From a checkpoint of a small mixture-of-experts model trained on Wikipedia: 123M parameters, 4 experts in each of 11 layers.
Below are experts of layer 6 (counted from 0) of a mixture-of-experts language model. Rows are named router (the router's row for the expert), gate (a neuron's input weights, with its number), up (a neuron's input weights, with its number) and show model dimensions 448-511. Each number is 128 + 24 x the weight over its row's rms, rounded and kept within 0 to 255. Numbers have three digits each.
Before each expert's rows: "mostly gets" lists some tokens that are sent to it at least half of the time. This comes from a sample of Wikipedia text that the model never trained on.

# expert 1
mostly gets: "ation", " species", " area", " station", " system", " century"
router:109121141131121130123085080149101142112116173145160129113131112175122135182126129150114137128133126136127135084121121129131124124129169127109118120123069168137140141138215104102144108051105143
gate0:140134094117135141095100145092101113131163154109146131194115140129116142141111132119154144157129127131114160137095115154156174117155122134139141100192127118142150151099083126132134103106119119
up0:119130137141157112110123145146103176071110124135137105126113160096150166111135113175113157104140111129139155074083140182141118134159168161133144122145072129115109111122121099101160158108147144
gate1:141091120149139158159086117096132110111106155122120118163129144120168146120113100137152113156162133122127138138122117142146102143118151152143136119111157134120122146153129113161093133125130112
up1:115152170099125115114147116175132167122153072102139118131134103171123111134144153080109114130147128156144132142161152117119167121137117137090136160143134131149153099141157094128121181147173165
gate2:136112090124136161162141130123133160117101127120130107140080133143121109095156132144114126139125113164108126167106093132101116101099081134118121138097204147154132104160083101137102141114122110
up2:142129129123131097143125122145162113158134116136119088138148150130126146134120139141144094132178114109072127114134089132092124159131155099122109107106126103162128097112131144114131131126154097
gate3:131130179183147095146137117171064126111124123099158151151144112056148128110130124168126122102143132137121162133104122146093122125125090100115104119128116105110119130174141118095114173133141121
up3:120152122125129127107098136127122123129112145115111124107091110135107105094128146102141126145144089156153116156098149110151103132088142172135126142130150139151145122131117125138114159183142126
gate4:172149108108137115112165123120106139161097136087099135130143108147162132124117135107159109142103142122110157094114121147171110163169147133118134157150094160121167083089089125134141141112136116
up4:124123146127145153194072173103133109104126154146133147122156116150140103136115118142071162163134132100135160141129138146111106140112164153091131131145182122127117110105177119159116124169127137
gate5:142104137093150109141105154175154124128116133159152123076152089152141090146143157109162158154121144162163090163142083109111129140128089113148180113138130134141149115182096152130112120110176156
up5:169127129101123115107105128114125096087138133140141114196145183104138106112137115141094116091124105162113142128151141135133122118067139150136145123102096134122078125127111147137119132118115106
gate6:145104105139099103114130127121120146121084151139134171110143125157108133105149116153139143133118102108125117136086115149129100124138111092143115100121165082122099155141169181138129146133151159
up6:148138101145153104140134151112110107171127121101083123107118116111138092098149145131141135133166127121098153154126145149108124138142154147160133126119123115127112117198127104119147114139167148
gate7:110149147134178114119090136110143133087170120161110122136103122164167094118136123189102161179118144122107140154142151129109117133138142151168130136118167119108111109148112199128100138149142131
up7:112112162119128119121147125131065087135133125136117122081149135153136096132120119063185105120111129119168098178135131147142126117111142126105083101153122093166187170142145078134150135109112148
gate8:111118108138113126147108130158096139125082153163109131178118117116142121095135145132103110100107139158149104101131111114140142156115123097127140102101133161082138109177160152153132134092124124
up8:084099104134141080117147090114149143090095125160101144114142101124122132152142137171139189140118102116181067146137156124150152164112133118120074110089091125115139160162125114135167147159164148
gate9:140162114108121111089113131123104127129131147151163165133153128110118129098117131150133142106127132074156132082126123113126137146118148118105133136161147096117136121123122140165115153139125098
up9:162157097156130167149146143127141118108118103161191149128151141159169147122092129080116161149144129121160139084124142119103138071123106161141129109160102155100090101113150140116107140123097105
gate10:130116130150159139104118116133124130102086105098132170140077073100135131111152120106149113131159144091132103121179119117099128168138110125154142109125119104173130118118144110109208197070113088
up10:155124095105122153123138137149166131116158090120092131129173158169145084104114137149144093124117136119106161157124095137187149129130143106120111085101151147139120119146120130158080111123132134
gate11:129144114142129100090128144113083138098101126120146137135173139097101126102218098133116112130092096121141131163104112099114096114113084110107104141106153125135126108114102115170107146156121124
up11:125107157153117135160142167098118103152094118167131120117119102182118133160090124139098157109119176136130157138167113078122125113175154115126139140131110114153105112160200136153103143102117133
gate12:104144152153139140075080123153110117134148181157123158139107097174119105140103098165111145095131113136133126125095171105088192139141144153128109108113125124111155132121180185106141132145126129
up12:085145180140117140099092156133094156145131126158155162120106130100113156169099138141126114079114103110155124112162084121120131159120139093122132146084144158150102129137148195151151126151081122
gate13:123148174151097134115111153179147136110170128121147123115142135138163136132144134084152111150125131073139174103112139115090147131145085153091129108125137163123147132147110106149108135127114161
up13:137109152141142148111108126105130159165090121130118183107088136129077133141169072146151106121145116162149171102113131093102145134145106092175123154128162111147112119101135077156167154148152103
gate14:122090118145180092118105133079140148149136089139143128080165072152088143112122128146132174140161105143157119146132125113093178120095110148115115109103072154130134163145096152151112113115084154
up14:109144118126113114136092110153133104134140141118157119145138202154143145170170127114089155100117130129136106125158091186153067116115157150118115156135121144156120126095145163076135110167126116
gate15:118138091179121112123099142147148139113143152130114132148104157148107099128123136110116135149154131159140174143081097147142148123125087142145122117176165163116153131147106085104122084111126127
up15:183109114127080115106152152146131056172134111136112107110149146136090104089122118122113131094103118108124146091103152116103141119172104117137147150128114167140138117167110148136118173076142161
gate16:129166104111115127090118135098122088145152154151129125119135133148110121103148114145148128087161114171118132130124185184125113130105122142126125087156134114181079114106116077105123143108110071
up16:124154109147133118112146151113077123115120148123142135113155130150162159153126142112102099158131115139090146085128133137096111148154125129134182158166152155129139130149105068097114111128105158
gate17:128096115101077124116131135128154136178160137076143113138156149074212171129129152112145107151133109105114113140128128149150106176119103150111118114128137116178091137127050107162104140154109137
up17:138123133091091151104126117159139146185142112126155121174152147100157151105151149143171100106133109105133133142154125141127111174126110147097131118120103113182129137149055118119126146158118096
gate18:125112110114166099122126127177108148168163113152143131112118147137104141144104143102116108136120118124148123108122113085134135133153104127124123182165124158112160110095145110096140105138125076
up18:148142160141172094114136116142141146152129135145178166109118163145084165111170111091146090165123130124098152151149091155120142123153139142111144132172117136156148122150162144091103144144072119
gate19:118119174120117094145121139120151155101124135166111132123105123111134135137090160144172089131125142110144124116118139131139117118124114120129100158097109146164111118105130078106086080080144127
up19:120119089137131143109112115118110108171147127144165124154112107192151105133163104120110175124128132148132111150123079131117163096124101114139167113146164142126141114182151141149176162169113122
gate20:185113139110129113099139140122178145146123116106143159142088137097121153184105119138143086120154109145107119102147126140112143122115115091145125137122165156153136138143114154140075129103127154
up20:109177089141089164093111101136113116084111133145129105131121179154137157074155117150152127110136074072147175150132113092124134141112149139098132086105103140115110142140146151157117126136111123
gate21:151118171119126138090147144146134115167169132187119096115158166125088113098151147143144166150123132116131149181148140106088126114181155132132126127115128105155156099098162155121144102159164116
up21:124152151138117124142155111177163150139126133111167113118148175128093160143083133123109103100173110099170096131105139167173163109149101116128123146146098162170117101145149117136131092123110125
gate22:128133171135136119143161142161087091127104142122117134141141175154128098145109108161147077177184126126143124128119127142095135144120135147157132115134097152071148124105125076145145140113076153
up22:137160094149110163118118124119144150141115112128126141132095131119158128109131076119152124130082112132138124127143111134147155106136101081101126139116168136158108115167116136103104104149168120
gate23:113129113128125145159097142135152137150141155118129131136095096150102141161147113137121163127145080116163147125161107079174144128122134175095090120109125079121123123157107135148117078155127132
up23:130124142125123112123133156157114120121108155141159142120125139143129120124109146147115136138092126143161134137161155160105087122136110132125137093138121129139106140130151157123134145116114110
gate24:138167115157091140109121131116155115121159132136108112111097152131096132124096169151110127081151148146127167105137117157106079166132110112110134107122134133133132156175164121135137123120123085
up24:148131110145126105140158193142085142119140133132147107115145121122162128093133135174129187113126189132109115156163139149131154092091129137088142107135120063148128105128109110109133096119073171

# expert 2
mostly gets: "\n", "==", " ==", " and", " but", ")."
router:127161124129101132124079127150152121142115132116081126130116107104130149123123127121082104130096129127115149149128121143105134135136146128068109165184137145154130121117097089102068127127163124
gate0:102133136106150129141077122133110177121144104125143140137142152105056153131092109137096134129103144149135140160136125179133129127095094103111103160127076101142114149127110155140116127171167154
up0:070118171174123160104140149123108123129117100117090177126131151142116108152150127141159082100133086152099142157085095116117095141090131134119151110147138142119110133117207063116128152109109129
gate1:146112124094130106118145126140098134143135156112152139117119122130154147066126123122107119184098143138147083124136123117118104064161119096143124140114102158109100167192159084110140112110102145
up1:107111123116135091133145147152099157123128154099153133101106113129137139112115132123082129151105153170128114128144141096129140081185095116130098171117107132126071135144155144085103120092105111
gate2:116089158094170151120117096122144124101129162115127111115192160111118149132123101132121142102120134153142162087105148104144121136167166120110103122126126113094112127175120114155124124112136108
up2:109124115138122120151116119168143155147128119183103147122078121110129145126120162149107118096141119098098159108134136122109175097106110121127155140090165134114113110164133115091093116155134124
gate3:151098198104149149168142140103118121150116096128121144095189142134137136113108108095124160148138137133151144114132129131148141179107153148140099103143136107140106087163207126103098112112113105
up3:115113145136141155153131175130162161092127137153132138116103127123107143135090109104143125121120175123127146110120146124139163148116126105170107116127127145108110116175120122139141133090146099
gate4:130134130123108141126140077140075129169164123164108150143148148118114147135125133121136115134148100102116153140160133139127137101140172123130147093133114128099072095146172094108108119134145116
up4:063134115142163086133144111142080122141113092157161138154163125135125157177183145138090128154130140104125119137186098122104134150132164132110166112134111148181107144113161155143148126169174144
gate5:112102142175166142094089147143073136133104110161151116136123134171136125098079141132140126138130175164142127145127097141125080172112116151090192080161141115126089133116103142087138125137119115
up5:139106144139120165112131084111141106094126125144107101177083117162109137148089152126148127120164118084086104124168153123071107121152115124112159163098146098130126150123157129145159146092100120
gate6:119138152141098127155125132170132082119191131133151128109091115103164166104129135187134099110133158123163110116186150120131123129134144134146114137121082134125058131160136106124125131150155143
up6:114113160158146142157128147138111128099160105132175135111160123132151139104159117154186138131164127147090134098134151126119141168159132127128113161100121096088127143129158089130120149144123137
gate7:124122140110123121126122116112122177121084115090132158114170103118128133168135160143129102129122148155096123128150108127120120125142135106128126099143176136118128153134187156103083131087097105
up7:111118103113148114111155126156114140119131153122192096135110109123126127107123089159136158135080128087127133148172129106161134122087125173131141127144130114147140133123115147127148116162088118
gate8:133129119156123159063176108143123106092107140168115119093161126167098097117092153074135150093149134120115152132107113125127166116126086120144118096185133127110126087137128135144167147096090114
up8:117099138145125103128113158148169150140107107115145089115141138133123099127117108118162113108132166131130119112130133173102141099149152105126159152141138135102150128151138129110121112114159137
gate9:113155111080124120204134154110073128112176142138110113157099167167121121134143124173109131139076123135133091153123145118161142115150100141185101133129107170172174098107165098136143150123111141
up9:096122142148113137086130077108118093183141138110137149132142160116141145095136123112164137177129120116165145118115126142086145155155116150106132106105125140150092152161114130160137165147130127
gate10:089149148135168134109142128118155149125110156126162140174128115150156069086151094126097120101142100134144110127127134123132065161109144110148138113091151151137119151139092127158108095077135157
up10:162119139054116128112089146153105130118167119111100130120155144120102142183125130134178107125137160115132112154117116119098131117130109122123110127077106134095180098149141115124131149142123117
gate11:111095126177138139142123118110113143122119127090102106117155138120122129112098110106137121174131153132137109113159112135091122098106106121159166100130141118087149150195140075092141136112132178
up11:129120136133107114134119140104128143104119118102123131142152096129137164107140123111131155154140154101144118105121183115083122104114122172115120100131153120138127118159134072142151102110138126
gate12:138134122130133114153113061139134071150113118116106119160148145190120120145111136139148146138088148210178122118144133098121092132115071153152125115196101106137121145105116155138125117074123143
up12:149135164104143136158087082098140140087166129143100108158158142158095144098133104158151101143098093166119150119074123127124112125106106137132093097091127128171127129115100139088133110104102098
gate13:132137129139126097126119126116115130102108100169158111146103103142115119114127102128110112133114101131099121099107154102112084122152113102122128129089091180125096100108122134114139168184092133
up13:138075139120142108154100089093151106123154116108123157127123169136140121121119123122112141163127156134111201108103115123125110133123133170113149115118134129118116116090142108147136110149150110
gate14:069145089146125125160125169145083123139177072154169153101141112143130115192133117108163125130122143148121143154117172183067134130098122142132140148155148120137140124150104101134107161108122102
up14:092131109148138127114083170133079126158142132126112118115125089154132143207128126134150161106096143126110144083115132138139122124128149185164112117146134101149166105141120108154085121140124163
gate15:151132176097130063149111097130162157141122184126143142115115159135137130150138154143104129101112143118176112117122112114104163132156122125100130085142121115074118119164156155108109079136112107
up15:102139144195145139165129128098113136146125148128126105151125112109143147156152122079176141100134151162129133128130136135102135133106131134090144101175130110145125097129156107140151128124097116
gate16:194132102122126111164126072074133078112091106157100134127137144096159092100149105170109113117056101155133112109083150104117112143130125107163136116114136095139140121131141141147132121122131120
up16:180162130149149117161111084110152139107104088148058146109127098105166075094129101169118110109081123168122101137140127121097180146143152116165176119169147144126130096156144103128123152140100135
gate17:113101142139117131144124155119107120095137161144108140120139107136121097157137094124119138162135137081145157124103114148098076075117093136136114138078148136149112167116110109149108132106154089
up17:119164117102178129102157122082138133160127145156120146162123142124100157115138119114165108160095121138158111161121118097131119121098134119124154078120184132111190165088102121172128165107132118
gate18:111106132168124163086140127157143142115101135158154175142094081144106129086135089121123058176127106115079132136132112102150172140134140109115154091151155101085119159128156145092159105126144092
up18:121169098116126146154153130137104139150111109098175115105141162105140143133149152164102181162130111122155048153091126133143082101076108123125121156106170126119167108140093104157102118110091165
gate19:146132105084120107113113109165078128112115118066100157107120130172098113159157155095155123151121122184116092133131104109166172085135082126074152092116102133138096142156131155067118116130098136
up19:116113125124114118142107161086143122120135148053136171151109152138137145159160090138119148130150165132160158148107154078106114145163130130162149142128092107112163162144120164136154146135144181
gate20:104096099138149139186092163168142119134151101192176136117109168115127130138157138100112123126111130136110148152123127176115153144146119149118117077077097109112151124112095133139106111118141108
up20:153108128122151165102113159106101118118140143135148126090082118112134124177152129131137131151121119146145120108111112122119122091137118114174157115111135101102153124128174154122087144126144125
gate21:103115148117154115118118166109119165116139118128116124110170176131121121132144127148139132140115127115106113101141158110108109121129098110097212135145125153174105108164147091106150127097108154
up21:158097129125128109094128118091125139148122083161117142134095129140171155132122090088168088106146103155168121128197107147169133117143095136146057151104119117103133159125130130127092089109111140
gate22:154121131121117120105134127101131084164118146157122126130114105111155109142145127123129126145101117133192111157129137113115184151105100156144123127102135107104129141158115101089121113133144118
up22:121092095071138095129136145119124139120120147090126161143110138169126108136106144103092121124145164087117174090179142121119094138150135130096132139093134108114151133126158170145109141152126154
gate23:078143126141166144088131095125109116115122162104084151130100138127122139126172110111127148156125147135144117115119123142170162099110158137126074098138129146130074074137180130119101153139107196
up23:136130089159139108126175107104122131135136091105108102150125141094121113136106176066136138088139082140167151135140129101146140146142138097139092111080142131170104184149124144141128115106068087
gate24:123096170060108160097137094095100119129125126134094123137119114097156104170151104100125106161135147149097085101190144145149151163106102160125119117137086116113126099127154125142105162137117116
up24:132118141140124086143126130136173165125115128125132126094151133127113135124086129198111170113109117130166154175106148043106112118137117151097125174104127105153168152122109159159167137093160124

# expert 3
mostly gets: " the", " with", " on", " his", " their", "|"
router:173121120135145120136106120112139126130150099131097128079121139117130127101120157114212146134114127121153111117123128117134139142070129119138158107163130088127110099132174119143147135122099128
gate0:136098105151104140152133149135138137142113155123099139065138150134140148134191119122103116133137111155097132130112148100092124095122165166137112112092151074160108155134171077135118163109142113
up0:152079126138135097134127162104091104133119127146123114136134130123118147109154153131096119077120106132123154131092130106125141119124101162095154131125116101125134123119144101098124118097071153
gate1:119145138107116140129106092127106157155135129123115097138175092103117108119119149102136118138165146108142135103121148181122116158089110118071140114128141093111152150122136125115147138112128099
up1:181120115137098103077145129139161185086142122116102137153119133151123143150081142169135094083131169095111116134129130118165138156128142117168152140107086097143133137139126162136149095123158132
gate2:077099133131125117109124113117091143156120106079110137165156122118113141107145156081147118108155114143119118099151131093125147110159113133108153096114119110147075133150108176092136154161114128
up2:146144155172131119114154133119152105141110112182114112088119166121134125123093123176148110157143116099146137144124103118152136110166071150102137115125159163136142139170119123123115175119107150
gate3:122152164142108107166076102104095143091170158115138134128127127125116140110093115136151107121111150086118140129106123121100123153134116131099104134114172096126183132111133148127126131137179159
up3:111108158116130167143117148156117167147121097121134131121122136138104130092121145160103114071073176123136141145118103149162123142149151125163127111124188118122128171118112138140144126173166092
gate4:103141092103145124095109107135126139112183142142121164159132132150175123092127131134112135139147091130137108096183165125085139144154113157097132107101101143151145106124138123149147139133149113
up4:123092140116110150097133109088130140128139126149109178147123161163162128062143111166114115126147104151106131113169119161117159116131130140095139150173136104129097113142133104125178157148098095
gate5:153096098137178149135151130096146151119102137139127113144140111122141106124143125123104152134139148142100103104071162115123121097173100124130126143098159175142136140176160090162106147120124147
up5:131123098120106139127121129118075076167156165120143147123165106113137107129136150170120120126146145108128095150141149095133098145151159125132162189171110091127083100130119145143160125099142133
gate6:105118102102145084121123153141155123134171157145124124121128083078118118121117161124115132147130126152134143110141122140117136089117152100103136126126129133135113147140154093131149088116091140
up6:136095142143110166188131141100070112128081128120128143157127155173146175095129119101150125113114135141127107151129164144133129182133130143121092136141144102113131122110083182107126140154130123
gate7:173123129141140091164164141090136158148154148115138154133098118100117131147139137131129108091169103124135156144118142119130146185126129056139109062138121146118083112137124129148146153118111109
up7:094138122154108118115144132153130136147144131144095140138147151149152151171129089117158138111110098100120119124113135159135139114104120164104214086163140152086120128177124105134131118128137107
gate8:126109112135150130118148155112171138130129150157133119154099123118110093111096126107141089120126152082142120133123126150077151120093120146086119113105157103111126092125127082171144113146136100
up8:085136142118113151133152106182136114164113129142103116181140120124148120116138148160120165128169143088155129118161100149141143083132127130110134132102124134122149094165155123143123134129110104
gate9:090136128151117125121175179145135097123191130137153115098130113124181125167094142147127138106171101120151122141157143156117162118103131181150150089120115115130115148160097168153110126087108073
up9:141155116154091131135078167155128122130115127163171157171151087164103124157139138139164095141132139135140110135123141145105180087136160124135170171121132147137153115113079175161070096150131143
gate10:143169154091118124122107143146113119170143127106138148083159154132127104121139110117147150140152119147155138155113118145093147132164145151150127113103184102143121095128154110134156111138163113
up10:129087110106132133141134099134129149126128095132111169123164114132147156170121149144083082129154126118135145112114113103144108131141122046106120119110100114097132143166153145070140146135086109
gate11:125132109112104179101132115128074128141123125098115131102128130076142161091185113162156104127163159155115104130117100175133133141164112169151142108167113108093148071167111111111142173138105131
up11:132134168113090112079101122134145131122123127118105129121151110116168133144125147101188149134159137100144105137135136142103124084121112155102151133141135114139130143098107145145146112116107158
gate12:140101160135155112169158149104153125174140131113141189138157135141113132184106133088121117135106098130082154125145130148137163161105129118128148102128108115144130128125104132145142091130118087
up12:129149127146121125126143138157206108159125135165134131140168160119110112103104070147121110149144154144130136154133107119133132146126099146122109161158118139156107128094115132102132123101078103
gate13:164097113124126104138144140138069183139151139129083119157111095131114086168129139127089101121191140083129088152130112158138147142128131159100098145126142126114181115154145121162135109145119156
up13:155121140121122182171145116106174139097083123128144140130120161101098146166125083152130147131102117104168122136144169137128103113139157097123157105099167120125097127124159096119120125109140116
gate14:114168122110078135122101143150067137114146115071140182155112065153100143150100151096095133105113156117152157139125113084118113134127118133115119128136146100124127129157095152141158130158139142
up14:139144161099124145106143119113149134135154072139106130164179132159131130126130098102157140150117155160150091149118154151109131145151123136096117098120127100132126126136134140113150158122153126
gate15:129121117121130108135141165119112114200146113143123138119123116136121163100090152113101170159080146102152103087113088149105131092146136106156147109131137181124127188130151171141117126102115148
up15:122154171088124138162105071102132130087126105112137094161117137129142123170107121126129097153142147161143153128113179150197144140119131111141114132116131126136123136157111071097193175147147126
gate16:142094145137106104145163151172167105130115165106130133107100148135103128141118142161131157084093105151116111089125129127157125123117124152129126138142158172110109144098125119116096112121090132
up16:108138097126130116137102110100075153141136114156074118154105119113159126053125127088118128141146142083121132089128133125110107124134108087139116122095141109124166136151119161092160143090145108
gate17:155137159141094114147133098141163147134109156111154133118132124167139149142137138114118163141138150137112112123138167133109132138102128103121110099144134134150106118115127143146114140133106122
up17:129137170157105125115150133159143189123115155118110141129102126117103134097146116124102145136122148137107132117100139127136111139134113149149090125171112148150094124141141153169158145137095127
gate18:109091139096151127111154197116128111118120124184156127130149114114153175099161134152161106112158124120131143168167135130130118122115114136155139092108126122109113095164170142107105125130107123
up18:125122137140124132096137134151118121124142126157120048136135146133131127130134172124174138117146111084135163137086177130110140084127086144150146136102124137136149097142142111139149128106105137
gate19:129058121112125119128104134140138201163114156133099160102132080124154141169119125153131115122138100146154107163172104129127101120119156168170114106100121197110182105104124096161131153183162101
up19:074117118155127103126153134116138101144154115166123137125122123161118108143094135112146135126162167102112112145105091130158101136146152083138141122088133116154140116110169149127093116139140119
gate20:095110119092104118132128105129097041142116155143087069139178119136138103124104132123122135144162120136087131121069112115116137136146138112139200116127118129112119083158156110158189084108122154
up20:117128125059132095142106159117105150104170156121115120162136077148143112141117130142099148124171124145117129145122079110115092131088152108141120145125125120108092087145116115135110141109159151
gate21:139119154072113136149149175133112086130121175126130101155142113140154129108136095119113145137125129124169084137156139154097096139126126115148144094106108169131126087149114099168123099159178105
up21:115122119120103121150113145117120107157141160121108107134114102153093119088161141124105163104120163110076111157097114147077112095114122145141098135135101139110129158136156116105103124099141160
gate22:104127158135124201112092111122147130126151099079134119135168121085128082115104147108097186126133146137130137097089131143119146123129150137132129144101116143111135125147139116156124131116124092
up22:127129100125138137138138127105098106119148132111161122112161125149130112129159122144141085156122129168112109116069110132173120122144098119155093134134146110164153090114103122162137150141149126
gate23:113089109099095125113094096145145160121111190092092146128137106109137127140103123123098140155122130145128130132127107145078095095156145156114096173101117155118126160151101133134164145133153157
up23:139152140162156128129157151103115112138113059162150104139128155138127133098147123137154123088146133112132120123122151097188162164095110095144167090154142096143122105108162127137098117119098104
gate24:116133154154158128126131144140153147151135141143126127106169132161113167090170105135120195091092142144183104129158086105115092092137139122139142126160138111128131148119138186066141109124097138
up24:075139157111146137113129160145081126124109131082118136121127151148093097155113158152105123159082111115109128122099154084103176104119108136096116140130113124112110121155115089103160169155145155

# expert 0
mostly gets: " U", " New", " M", " F", " E", " Mid"
router:061110132119138129127224176105132124127129154127135130186148161155130111131140107124129125124211131129122126152137142125135115110160093135156125126100155097106137159127050196184142142191145120
gate0:170101158134138100131160155170077128135113152073143105132121129145105116176128099147111161128145139100113162092143155049086095136122133135185079101142126092123175109158109088102094151152177130
up0:131147087187110148130109123122160076137134109184115133117148154106111159114123167076162120125113136137170109174143109161122178110140106139038128129127145115115131134124115145124141120107088072
gate1:143098130117097129152129150134142124149140139113113163133145121105178133134164106135148125131137144082106144137110147115136148160108133136134145104128116170126144122093107119128128110117131170
up1:141143169120143132126109093156095134078083110140159105116113123163117106143089139110094121124149141180141115134130126116134102110146099132143086113142113088170114160141145132090140081151094125
gate2:114105118135113121122138110159112116158153135131124087130116125149142137137097122100131111141112120109084129123120136110159176158158141116115159175094109094154131107121123121104157154183142120
up2:163103143132124123120095156124124116154177133129161111109131147111121092141144155160101121156148126149120132164156115101099145113101133142157129136123117094117117120125136110108173138123155127
gate3:135147140136144153104113189164141170143099107126120123145105147086095121081120107112115151167112098119148109135123130119084123148128105102141162143166133179124135126131122137177096131129131148
up3:124167108114191141096163132093145179122159148130130129158120104122097107114129114123135113177131124164104149171158146140127137131098124123135130146147130177152113111092105133130104152111131144
gate4:110133160122123120127126097135126116113177145156116091133114120136147124152124126135170107130097138075107123158139127158130116158141128153122126133151157162147143078111132090114087168120097116
up4:117147122088124149156139174122108133131100141126139146116117139130082137132171110100114143146131089141175092128142131129124147105102117106103126137121148107142158104171104183117150112126119114
gate5:153132186139126101137153104142142128104155147164151115105147141109146202093089160109118150088098139137118111166127130105106108153107143114139139141100124095141100099085089105118089144113110137
up5:145058093098139130095152096122109139161130111076138145148138141100111114149126127139137096192140163105165134087080147151149081130150115176091124169104110174122168133163110143133157145105144104
gate6:104099171117159111104111103115179100146128170120134157111117134148126122113079157144142135120129125140113123121130134139089129121127117198097113146115134184163160114152133150125110158132123091
up6:088131188118136117148113155113151088104124164122159133124103135145157155108126117109149119139104084128158186109068120145178150085149142176126116135149124173146169123104136117126077175079125091
gate7:096179143108065127107120107120109132102124108145092129151116154134077153159106143135126141157154121117145129096148157084138129122162114137117171129138137153125124083140126170170167122089111121
up7:166147114117124128111149069123140161088129136116119147121165141128137159127079130134143105126116123138094104139113172122116116146167111106105144155139168133122118119098146147144160140128151132
gate8:144125079105112117184135137121120080114075092159129101132095141170132153075104116124162137090112127152128091096108142111109123144132132118101071113126133120162140128115095127136122135127133115
up8:145105119137161108155122118141133120097123110099135159148163120114090117148139142136131099113165119145120145137147100121100177082143144137101127136095131092143128124127133179090111139113082114
gate9:112137167114168132120123166135146152093082137096131142145146113140168117121130122147123108122144083120123144128135160118122136143114131134129130117118137158152118101126125133087109103122118141
up9:113119160138192140153125127091148145159144143115119127112117126114163105152148122168140083109133149141117120155144099193143103163097093118134119136117105136152113117146101103110096115115091157
gate10:138131121113106125140116148157100141151133141107143133123105121130125130126148128102179132134087100141156147124152121120116134108161132148149159061158118184139136119113107120103110097150119120
up10:090120122110175097159123114121128147164101115124143144092157130102117135144148092148165123106125157147140114128155140152153161133115146090109117137137128146112123110132121132121153160107179129
gate11:141174118165128108133096167173124184129127087168141109174112120133146127122116119137114142122095130134118117115111129093112121128134155125136130124148118125098133114176123117124126076113166177
up11:150132115142175111081164081120121105157087109098091172118148155073110157116145143167095158150152105123145165156105153121144137143129142104120118162136130161151099142141126172126091160159088151
gate12:121154173128172147094096103134144090123093097132091105116171108100123072109145135104163122142187123088135150094147084114122121145085125134129132093142131135077068172136144116131116124146136154
up12:129119084115108117174132116136112184145135153158172143116088169138122171153080135115112143112091136134127119139124144143162142117150133133105138155105128152161185106099127143124174131143111102
gate13:123100143110126098097095138099176191085130142101121129139095090132109115140121118182138108134126135092120131127119120111094114100138160117143147158149141132129117097135113111154121102136114120
up13:142108172134103121119134119122155143140115149131135097103113102109123138195060140136150167123103104106133136145117146125112119079157112128144172160148139106102121127119122153155167118126093135
gate14:112098164183134101165099105140151163133084101090169161088145159110099100156092099124135134100121138129153097138101150136128178106163123146115086131119087131145142149141119081129096108152120152
up14:127117121124166125137107103097130129116122138135118156108163117131107165129078119159143118101151157122111093134103141186119123136126157112145086139104113181122175136121098128125117119140141159
gate15:141126109117168142115131152125121086117113139151126110115146114091122153111130116070128076110165146100094118140081104111123115141126091149108130129135125131167105091144142167146116089129100114
up15:156134126123112122176149151117121093144121158129128132130059090121122134104107101106128103095144068156123121160114119122125141137145085189077118122097121112139146099187151105151151170111157116
gate16:147112116109124085086137122170106154135130119166122145114147131106125110187103146147170142132176138137133150129133150135116112129072143128094160131114155084145141141117122114170112124146123107
up16:132106081116119121163117134119102125098086109105129088155126085155090105150127093142140141155164132131132146142141124106109083103123126105133142141129139150104147142112133064125137117139131126
gate17:109133125118112100125134148159118112156177138124124104105156157107096122110105128159118110107110140134109119171141136153138122143146087128083060150148111138112149119129114152157131134079130093
up17:164108102159125132105154119110087135123107129122170130137077154124149116158166158156096124167130165102145135090093138139108127149131167133113147145134136103117135129089126151092131150159127114
gate18:116096175088114103112155176167140128152147143136125141122110088145128097108110162080114147114143123113112118131116109124113079114105140154166147144153126096111101125116133135108165122103097134
up18:096133142123107122078118132161083118117061117100138107155173129138122128104115093136118164132126124147105114100094092139108164118138117146090115129164167126149119116161093111165166133159157130
gate19:133124161155128123142141122099121140110126098115106100140119106133130100115138111084124143145114143154139150105125087172159130140091155115131078151122121130117105107130135170162097161122118170
up19:150110175116141114106158130177111107117115146149099128125112106140154091107096149092135133113148144124102152148116125185146110119109142139120096124122150167155128123117148157138131148165103146
gate20:113131120125192135090137118089160092123111095143151083134118102149073129117134133086121104118117104136133139141095112123104188102154126132097143096141152126124161102117133097123120117172132133
up20:127087145120084150121101156160112135123169137117165120118146150131130110138130100137119127138111150105135142113104124145136124099113173099112120123160160153139155119162103166138127092123140096
gate21:130119089136120160162091168102144168082128139170150149109117127108149133120119118074145160130148104116095130089167147150128144130128086122108152132130126120152129143143167128141118145121127143
up21:079114132126155146130134140145121100155107130098116143151148155155136133090112138118135129154146125143129157094118141149080156100129110121124133124113127090134148121149173132148136122138118156
gate22:123160129095155133106155131141112084158104143120127134154138140141163135112121138157156182144114097132140113111140138123084173164141145141161122100108113132104170131125149135151152129078135111
up22:122136146134138129165162128154117121108062078134139122081127137139133103141145138117061147122141114132129114160117106132142127178110114092121106134140084123087136113127140109128161150115153098
gate23:136129141137131078087129132166171094125135132119112136152128109153140100163146150091155097158131135141103131131084174186072135154120077128132160142160141154089107155122126130131146138127093121
up23:108110153121149112100117149140148117125156180088093121163129132172137136148133115112122122151170096092146113119112152161095118125116124125140141153128115122123102126104137136153135131155119121
gate24:124104172163132129159113135158092108132080091156127131154121096191139125125123134132105154116151180095096131086077107158137083145110139128124139144161173090070170135144118126112130101148171164
up24:143104137090115131125144105072129123139162146084131167152162146115084117160150144130170078169105085122137103120118094126110132113101127114174143133151156136105075145125128171114128116127127108